config.yaml
hidden_act: "swiglu"
routed_scale: 1.5
qk_norm: false
tie_word_embeddings: false
init: "normal"
init_std_up: 0.0371
optimizer: "adamw"
beta1: 0.95
max_grad_norm: 1.0
schedule: "wsd"
max_seq_len: 1024
train_tokens: 271100000
Below are experts of layer 14 (counted from 0) of a mixture-of-experts language model. Rows are named gate (a neuron's input weights, with its number), up (a neuron's input weights, with its number) and show model dimensions 0-255. Each number is 128 + 32 x the weight over its row's rms, rounded and kept within 0 to 255. Numbers have three digits each.
Before each expert's rows: "mostly gets" lists some tokens that are sent to it at least half of the time. This comes from a sample of Wikipedia text that the model never trained on.

# expert 6
mostly gets: " a", " Outstanding", " A", " r", " Binomial", " Best"
gate0:133136123108182147122063111098145136185156127155143111140135132127120163143084065162111142139157224152136158082101141110164118127129120125073086094131110160156154102193130145100172138049105164105112075072133126152075149103080148120125131139118099185103161098154103121099159142096140195084161154147126106121135151118147130069102114117084145107198141104100116139159081136093112154131141113153139108124164154159142112133100166200130084102097098125095065138065202104154171067153172105140109147137117131130091161091154149166177180083127152105179188236148183110103191143184136184129143145140124146136092166099115157107112123138134087167140085110120135167169133124095091102102130125112112091117169103148161140114144117143176142129133164202075105202159161102072102148121162105
up0:107106118138138209133161093150132129085113134113122184091182106147140153127133147109106141095152089106079110196165136150062182135081065114132102180124193075136132124075147088197121118146128121115130154188150143107088104171120117090099147158109091129132160107095161164131170189130153118102075152087120102132148100120150098217165123130134094083073113140149136114164111180127177171102138122127122145096093183109167114101184191089090138132147092162153155112143115064146107138157087139117147108147134141112131093155134086098099120137161128072174185163144088164131135120194166165158138134132094210136126085137117187129108100150075123154109151142149093088033101104157137091106185165118120105160130132057139158106124154140134112128085141147110140095066081157145109140055087156

# expert 4
mostly gets: " +", " −", "′", "/", " –;", " —;"
gate0:083097124184127096124083103125109128137151130165136102130123150177210150039118118148117096126056151090132104161168107074171060062133114134204163124147134166101162116113083101168139091178163119152114157104158073162071152131120063158124128093169118092151135102161178070137131111111128186137106125074150147121107100168149150133156114152101120123123075167091114159074115095070140125186094033127071131146114059134094158158145130140106096125186139202158129136114106098159127198121125130132110092195126111146140137128179192110120134115171146120149166148177130160113189150156083117152149105157147153121097135151142144081197124094153172146116115143128155209102117185128139136125113057132093121137131072164133124188141165116162144118105114093140140120144122132121138131122094162
up0:168140150068131129178139109104143116120125156113119124106096151195094121180122122162106096102155143139110076117093131130161139145195106184165076124148064094136107078136137155119132150114131105130161068191158142085157202111120140078101143146132069130122120155138089117101089143116154058112149151119153131119175192113115187145104159129144136086134161122204165145146156152188111122038162110122111165137051126128108186117092159137176179200168130090133144110157118182167135108061110129193113103141102154120163177123116142102142165110123160127124155137114178118147127134149163046097088141089120106082129152121173155143154194164106089162133150149065102057172109117119108141116176144082148130076099093112145117115123155161110124120048142121082099150128082148089166092140082113

# expert 14
mostly gets: " Sal", " Charles", " Ak", " William", " Dar", " Al"
gate0:110121157147120116150125127135149137191137055128154129076179161075083095170082129132090148136135145132126157127138104185093146197133118121077110095098120125182183147121121077119091189112159105094122136108102141120131091177116182115150062137106100169114061129146155165222102178096111073160167081157104102150134160135105161155084087124121131108078103077153121160168190134128121093143182132165156103167131099121048164075118097132105076131085133106104158139174147107126153163127110088139168144100153131153140088124175117133147080078150154117096106163161140223170118154071126159173134088153138120159146146119108042152089132110105160066100154137164131107118110111144131143137085093140130097155146117190191156123110154131111124155161154171134171161184123095168099117090079091
up0:093113133108141070135142150130099159078140177105168137096144148219190175127117133101163123121140145093104070071171140044100110176143093165127144067167075075146094176138142141106194063127139111111102151122134096090083140087171088138166092097155149167156194143159182139113148129133160163120095101056095129149165085137152128083152145126070160217145166134128162151116109111114116093102101177167071113123124174110170124080131118110100135152164119177088145094093147177116108104118146157178087137171119092144101110140159164155129145092140110127135097098110130077093158087171099162078169158105109087148110142122082138076080111157108138115143161138160131169145141124119189127099118157133138102167088100147127127100139097113099135145082102087154094142015146153118104124112142167

# expert 7
mostly gets: " g", " Sp", " sp", "b", "sp", "str"
gate0:070090133135119111124167101099191152121119125168128116089119150118135110107164114219107144175117102183068121126179139108099167140133121145103176123091113160117074137144152156113086124168132135176135105134104159144103101110161122157115086129089149115108127137167141143180088125101161156107140140098125069098170119127129101110125189111160114112186132134212126164153134083099128094110160092149158161086127059160119139136135149170114139093100059098090146227130179123133092120147087159141133103110114114099153127094060162083152092140122111175092109224164163141194172117137141162117131152154127149104145065130067161153174198099112095121061121153135158140118094092078119100150054130183126156157074092145074188142165096091080168136174114114101164169152113127111136140128147155
up0:090110105126142120185084129095138135117135088176084113081093152164145087113158135057201144138170121129133141138168098133135150085120095151073158161185089145156137148146139143053107158140116124152130159178117125151110121149117130155086080151142126157128121158162176096078124127130189146118136161076130092085184104132133137189147180132156179121101159178111133148081070142112091111140101144094199171051187147130133093074174152118117109090056124133159125196114202155089125115117096192151046126118147162119086106132137138120153083145136146123125213164148095160121122101125076170075121150194137115165136154177096137100144155153144067101097154195100101125118109071136105143169097140123140134082106098185070156092136145097130148139179151112103150131120158102138156122109101095

# expert 3
mostly gets: " members", "ations", " games", " there", " forces", " episodes"
gate0:088147159143122174110129108139205054121118125123139107126080153192113128068133159126085113117173135157128186133134068080145136161140164130122090124062126136135155215170144103118115135160102115160132155098146185084114147124083150132109089128114160182090129118043130194150122121132119117111098108088125178133162096116226139107179148107083156172145122160090127160132108144148164106078149082103106142183113126127141145120133155147147211095146180100146117148161117134139141123073138159195187129193157116137161127184095135136143120122102157134112162160054138159118211097134154155116120131111102147156124110082095114143140071098081136151109073129120177090152138153184157093092119147101114155102166160133171157089177077134124137141106125067118147172079088153186154164104118174
up0:154108128109123155157135147087034143132134168123111159101217113041071140147082139129140124166078145157146103165077153144123136109121111076105211133139188132143140106197161136087175089145154173123088160130183079136118150097159135112104161126138154136139108083120114126180147146189121084133099160117079163163080118133091148096114147103185065105150073104118102145129154136089086175110135163140151143127134148124107109150076125124115110112093192113161157047118117158123186139127094112051168090075147124158211125113130102141146150146131147120189116103146201104131115223125179131201069133110079114138167147075099100142107136147131176125104109110112116123135131126106181108157126116141124176171109085106130112137158125167104112176125103137189168135134168138123099103141140101

# expert 24
mostly gets: "1", "2", "3", " Racing"
gate0:130106113122152038098077136171074109103183140117160118201136113080124114159089155094127115101159114150080112105151126118154129110132163136073097165160093133134077119147144151117119143158107115154116119099137145075154140142136135097154074050070142112082166138110098159107133139128115137208086112168126132157128126123118211142104154149097099078132125075168102086141145170166127069126174109179111152139125127140094178118159160148183105105084082178167169092114096099148165089107162149117185127108106207106146148063084128099102165121108152156080151164127121133099106191112114075183082108126134133084122142080185095159127182119129122126150099076114135105173158119143105136039175134149212144111152096157138133108221134079130122102126120110139123137084131182141089089130129119
up0:108100137101178172129091148105143117112107109131098105174103135183145142119160148171069137181157114069197115101102077140120128131136107149117087099150129102131150154099091072076115089088111134128107115175137121162161129141106181139121161136102126122120112100104144125111138071130091163055118162159130083104087119167112118129165149083135117152126120166089126135084078135147106162098100129048079056134138127063111067125151127122138111103167157083197127156151141105099135125120136162116077150109096081118081185175188139080141082064118136070120079074129100067148084113120051140129182149133140158117104148148106166110109127160137088117111112157116151147046169047117130082153082114124100146104106137097093103112083138183158093160068191079092141140127153072119113170109082154

# expert 9
mostly gets: "\",", "),", ",", ",\"", "\")", " ,"
gate0:121163086089155098179144125075166171072113095129141155158138109149176142129142085090156139124148129094055103131144054188135097097097135136104098164149147099112127101141113147125177114178095102127151151187090153103096111165130096149098138115149136121144112142124204159164167139098173151095096170056138153088130145164114159172124082112121081113192105107121111131068095144096061109179132088126092150130136140099091137088123153163092162056152151123187146117118111135151121119135147174132174138162123132105170187123175101149169173193051085120111170151164078141141161135140112093104154113105131115114117135180107112121143124140168143119157098148138109171132099144094122138100089157155111108102138059155236070104146082071188133064110175148056161091127122119155081141122119095
up0:143172089127139123131118129094141125141145152105087098176126115102126125123063099178097142153126176125189098101133128099163115175123194134101140142095079183138137114075148143142096147142133079184162186173082145126126155145121081135032091128111117105126062100127168100007190091122116148127184151062131118116116165162099069156131082132149124115099142114081177105091180095142142118185157108131091177152086147071099169114101090152179164094148125107165129128131171101158176141120155139177138120199052111153141153111131140120135137151088089099088133142099185116140158119150171163117083125095123194129083108161154127112116143110125118103069098137110121143145128121143155118096136146152177083092153114100156074126136123099156110192126152125077209094117114107090102091079142100

# expert 11
mostly gets: " Loss", " MF", " FW", " Win", "umb", " DF"
gate0:112157085031159129243103140114118151118162113111112147087149121122132133197118109167180104114102153136081081135164119128174075082178127155092190113112144066161122120143111102074160126079141179178130124134185075172122118162181155103140143111133125192161134131102137132140095157131126163155152153077131105134103142124120131122105148085168129130123126157114080137142141112135151141125144120166134175148129076176163176153151199168129086094122154128091146148137165179064121089126181124148148155145130114156124144102048100152138114117069157148152150149027129125109134153134143112146094123138142119138155143120077056140114141090112085120164121155150155113125172157129065168163097119069089117143121091151092196137095112117080105109182160121171076198103106094146158158069115168
up0:135112203177145106106147140140154102067109148139151168130113086108084088101140176089123135155120139160114152156154147131165152094122116105118097142177135171121127132132134172161131129111062099082115096112138157150155140119071163112123075124102178105079099118097141177111114131121097096128069172124103123152107140119125140130192074149159118133168087090126210128102081197129134153106068073114078065123137150054152075112107113166064130153188172108137060102093177109181068166156055147122061092113099153107110096120154152120168160158129082116166084111142093058171145094119086134102148109145128151087120140099154140172134130172175148163064114156132125109108085156153125074132128105135117096125137161102188163108085124134192124128156120151071151073141173177115098124162156105

# expert 19
mostly gets: " non", " Tri", "pro", "-A", " Prime", " medalist"
gate0:097144067078127176115137139143157193187136159148199195092182128067113163127180102198136136087150117145128136130152120101112116149128094118180156112149092221136140153123121152102098230140146083123108163102114103154090073110129149120184137118120087186196081114104117170183113137091082120090118126138129101146154141162131172173111121114147088097062118120126120121165133196118122193164094077144086120032128186162091150145130130163127128156120112183150117089171148140142061146105115110172176082165131143118115128142085142135199148135139122164147168094069108090121124146117152121168142102082132119098137150107126164100118082205117106118145119149147166147141111091129123115166130149094127120161118106044194120162141123164077094126114127104102117103162141151107135146157135149
up0:145124067105122119129113109134128148206100111097130173153121090137137123149140088137089142135110106102172151151125080093183138210087071102160135136103151162126114122105094118134142164130118151091113082113187144149072095169168119105204165154157150109163099110147114217125139136105109127102075114169077133184095163140130177170082153126124089093114087102137164074142131122086134135199115101149113077114113184170124058146119100209127174121135104163174152133164146149090131116138143081083155091113127115118169154115124159134100112204098129102067120128136118182166129159150159046128145182049133092148131181134126194145160183076120080074161116125096158161133183083124089093099166113131111120117124128150125146091167145117099111151154176143093144119137144131082096147190151120

# expert 25
mostly gets: " $", " N", " ", "°", " M", " R"
gate0:166113129119122196112126133096117181135088165098138122129136130172140110108142124171132158077132102105096066155132139106180108154164162121168118161112146137158164194128061093121171116143156065142104122099082146180161094179153098216130176131214198137101099185108130149070158126145104145161180123145122110127147117156092134109132132127080096147097082123088135133093142111117169131158105144141060123091139147133111119150090121071109103104193123183162137069156148106105052156103128205091088162085159120152129118169164108112121095116080140123166101150112147093115177114039142180168050144099067116142078048129134106131141153052102112130091127146106117144115096150079190108117119125123147116138126172181125114135196119119123176125163129130158158149171130135151148137121145111
up0:176114108145162169118173110115107127126095135148160082097142165079159096159131108118138087174123039145157083157106122123126184135129132171109086121123124115089164105118139125160117181190102086094070127138173111140115081105167130160081138106136138164166148106089143084067150146141159121122154118101142135199153208127057057145103172073098083140114133105137169128111106129160120124097134134075149109171101095130116133088093117111127081120222138115091129122068132159124143087172059090166109053137137111128122174150176135131149115123113136150083198104155087088102086128151146093113113145076173112091128127155133119194157137083077147126086089168176071146119162112138121181115146172155183095096140133071134083083122164164167113150129151145117054112188107100163123123134111123

# expert 0
mostly gets: "ya", "iro", "á", "ira", "ova", "ki"
gate0:099146155102111106105125116122135136180134153121068138128082156106129163145052119096137130126117095116117134122089141205196145137058120148084134111103167058124185109138114134120104103090131114148100096114155069166147149116145178086097122057131103119122123091097194113173099173136092085163147157207146062110137128083187150136150133094195131128146183108118072088164126156139164065109121161106129062183104150089143131149151132123109087131183106103161147156129115192131100058136141107152099220090135156122172160109153103134120178102123092179150073108111113184130162098109163144130127109118093056161114082097131097182117133109132144163103143135108142131100128157156112142168106176142104105120071097132188119127113144087065135170096137092123160133062129125127052137113099143
up0:195144128110128118066124119178101112124147130110108184123088154136136148113138111116073134109079179121153166095136101160098121121196127158231048175113151120071151173069111142155148069124112147158105154074083108121164081135150121103114100103100151048157148169125086095121122147113105109171132138100102117096102116105126112088157091130163116159147177137156184127124108147164107123096109144108133165074128112157153162074146165125108109141199137102136108104139178135176114132105125132136149077130141166088127068123165170167124125158132109116148176186081151116088093161174102112165140152091155107121080095113228152147081110184069081117101106068066115150156145213101127141119136090133152103103164135125113120121116135140185109120107059132154131124106047143101109121093125069

# expert 18
mostly gets: " his", " their", " her", " He", " His", "Personal"
gate0:171112139135170100128148096196101142068113157156154069084088150156111165126121096144132076122165153196111146139118150152150171139123162125194141174139164108144128101109090181132114107192061126148077141095208087179131131126095143134154086136075126132133132145111134080158076146214134149106144103137086174136089117140139139102153116081164150143158095170109156105178153084118101097104113131116131094088119158160128147078163123135156128153094121124115148113143161121135078130115076191096145030090133121153107163119140105061163127158073111153113057104127099206170191090120155128123088145183141057107143158089126139133098176124157152104163091135081122119117148112158173112144144151065179095149119111107112157123132119108138151152096189102132159135071117147104163039165150123
up0:101114145171105053167109121117150094095118097129062120139140182107153168124115118185170106106125148124170081147118149040093156128068113148137098109178060174158097100077136156101180135128180087094162136167147124132058115142102118123149136132140120123179077135159061144098125110150117140157170102126151146110192131153142152113173112157138129138156119145120104131129149170089128110131151103184100104135142137101156147161120112124155121153137159108101124160141093157159101239150104124110076142159143104145123108183128113140105109162095223119147107151128156072171101144161084129143197164171161172165083148148119167120089128150125129187128121145118152125185099168065125065184095111173090152156190218111085123083140105138170110133101114180092182082153144089116134104113153138

# expert 15
mostly gets: " role", " song", " goal", " story", " process", " model"
gate0:058117187141163165114110126132167095066190141067131125129137098159200165100116114135119085116087169151130146147115094099178131141123113188131097137106090107088152151147173125107115111187174116204164176126140124111125072170133123102057119164127148094078170113192104113176077049145102132139132080164137143103164154119136073137102147092142055122174096149126144184102084168155156098079079114131105119142091119106166158097170113158145060141127171159064148178125130092097148100148098083125143130135102112098143132092151091122110106074103099121120191144134105123203122078167155110098076156065100134138141153185096116138166113130107175130121156135134080127098123090160099176152084077132098102152129106108049130195120093171130158131115170109120137105131132104125144118099103106
up0:066147142124130231165106118130093131152137106141151059133170127158159143102129085101089083168169156136117133122075089111096154089132112195104093125061077140104052151098151109108140129155180130186132185138133072148046100117153129133093125114091109088134142158144182150101149108152154160099131128113135063086127113135053078130107140107074097125160126130125164111042114098142148075134153124147096157078116132107063093153135111119125115095121132148144097166191127065078086127139155064140104144116107096100074167131118117167138110124103147091174133133163076113161163097166132125074089167170171121140097091168102105113180170120100090145131083137087057167094118124128138125172132156166095105118092134134070063165109158124113189136116174156106142083154156132142141145131134126

# expert 29
mostly gets: " that", " which", " when", " where", " became", " until"
gate0:108087153089165139119157068144112094143136131127075150153173103107151148123086106115118085073139127156149074152074139160126131129163126152137129119116112117078144150113127171113086158128065149057116139112149134124137077171082197157116175143160138154127188096145181098123118154137041162189130080170102122145101162129104143129127086089139089161115113111134133175184174155129086102100122167136076077136089141171111110139132088159113165117101152073123154129166151078093078178169092126108177130213103135149132137106126107136084187104173114128173108063163083144169132071062115095101119105103187144115187103096098118183165125130132077130092148174116148170074159083117087106152096148171175114171106141118155142132119146185084112153050160144140091131113075136139111101106133164
up0:116176111090089105120115123142127133124065080103090112128150147134117070163144113113107112106123098113165153149108121133130110173127115120147070174100086093144060111150096111109102111113115104204110064127132179189128127128126130087179095163083142100116118129096070083137152103086129141080113127152139174197144124149079133167095205126081157121165195103130112105091151151128129112150112070129123125071113157117160169075189145118132156173137190130134121120090111173161148138163129114152139143120159193056080119142153207175137135182043121115145113128146145156112074152158145084156145186120120142116133109158199162158145083134109131125135163082179114105146180174123102108159153137108083194072145159144132123183127115141155199153182124079132112143187138120153130083186114091

# expert 31
mostly gets: "-STARRS", "vin", " Street", "\"", "stein", "bert"
gate0:166137124136181105077084170126157157109088085090056078198082154088181167094127119170127162130122166100131080179132196058102127126106120203149144048117137087139158109151104093135099128119135105098115105125182116167108148130132150093137157140113108083118098085099137125160146129127141097159142081073088090105099093103099157144152151105172172168142127169121115122126147046133098103127107160121160128107076138128116166144219137084136180114137142128090183094065124135126098125174071151121149130156082099108171159114100106067140124094096144115119106155137180133114154154182111127154133125106084172197095158136118182123090122128113083210151090130152109122181108138145121119145125130161127133182122120076145133188173131128151129132100179135150134146054113208108140136063122154
up0:079116110145150132086081119155095149114110127138116155148140146068144134145128086098089142204159119135117098039102174124087100102138139115151136131084061126153166171146120142133167146121118145142137109148163091154136177124165134091109110103112066098164183074103172091153111182132092128152143126138141069103054156124157139150145131100162122144096169146128164120124093120072127094113153128134119156096114110130092175183112102164115194223103171109061107141147160093188117113216196129111116122072137174103075129100104134087119153108104113116153111113178098175108066123151132176100124120085142166164150143092109159095110070108205043125139134097114126154132081135171159143151079171121091107093133127159149126170159175140123147118128175143157132103167148101101127083217105124

# expert 27
mostly gets: "|", " Preceded", " Born", "===", "=", " Coordinates"
gate0:134147134151170130146152104150199148132133066165105126092077067167132147127148123137052131139100123145153126100090100147115127120197143156134124092162141123149122163185122154188128121093164149162091149108160117115119136215149133091114174133117097132207150127134121131155151133132124077121159144155088105173167102134165158119187108069191183128160147130215129171147110125101040157148152126077182075162138157172147126068128107155061139083141134140134116178109158088091119157156133191079162184124104118141160118128115148142132130123124134112148139126123126114092123108125115020165119124076124125159121106172094121107147101187106167129146097185126117151142087158173167065147102060143118154158120122129170133178119192082154214124158153138139139161099061112119127095133123149
up0:108116159153132116223100185081169139136146115099115099188166059128121124168093148115164141083117149110169132081091124127086174114140129075148136122205122194099117175111100127203111083139181087116066135133162085108163059148112087144084143141125082127154179101109129146141124138159104134085200117119145143179123122135152094182140108089186173103180099118184157108104108127104066091129103158100114070135158138079134098149138130146148150109124140077101150137114158062102149119165136110104139123147116167081144148142161088100116127106092118122122103115136169127131154119109112139184143103145130076158053098128117126058134165107101169115163139143127121160129112155163108081200159113126083142078089148129113177182093113111191131224161104123157181117106150117100103166107087095

# expert 1
mostly gets: " are", " also", " has", " have", " been", " had"
gate0:174156116105168131085115083164139128218153189107109084170073116117165108159099163138154121117122104115139124133113126135105143123139139107218078094109104147178126144116151133096067187116163129112136076176105094176101138106147154150119091093159161081156069139193090128120162101137107130183121112115134089125130071142170126134112162124094195157098109104128140133084133090123148069124142064091125135164102105132142116091128164091101141130144127148122081179209190166188098123157075144140133110146103148094119146086180106063111167068126176173112136061146106128135112182168081146126142153163135117155146109126107130166104181125120101171094101203161148107150157120128128104121111135166132040066123073102171199076158159131133148120107117116120108168069144131175163104126119113
up0:142118125164137120119099104113200116096137182149105167108137129091135116152108078181167117071093087193087109151157157131132097177152138079152103169139125151158131112153160164136083189143101162153155175133103169108109202135129099132128126082133102120122121150131107119164169102090100129151128133094101082086179144065150154170112101134094174092131064090160089085186164145061161129169166102175124121138113079192177122095156181139110173143076136110104095134113163125086135124153124099154137176214119108076123111121095120096175134122098138139164118093142113106170173133112123128121095114121151103103116114044131140113148144202121144147182119162114125083106102106104113083099090100156079142132171144102130137121187137111145131141212089116135098144051109172178138062118040100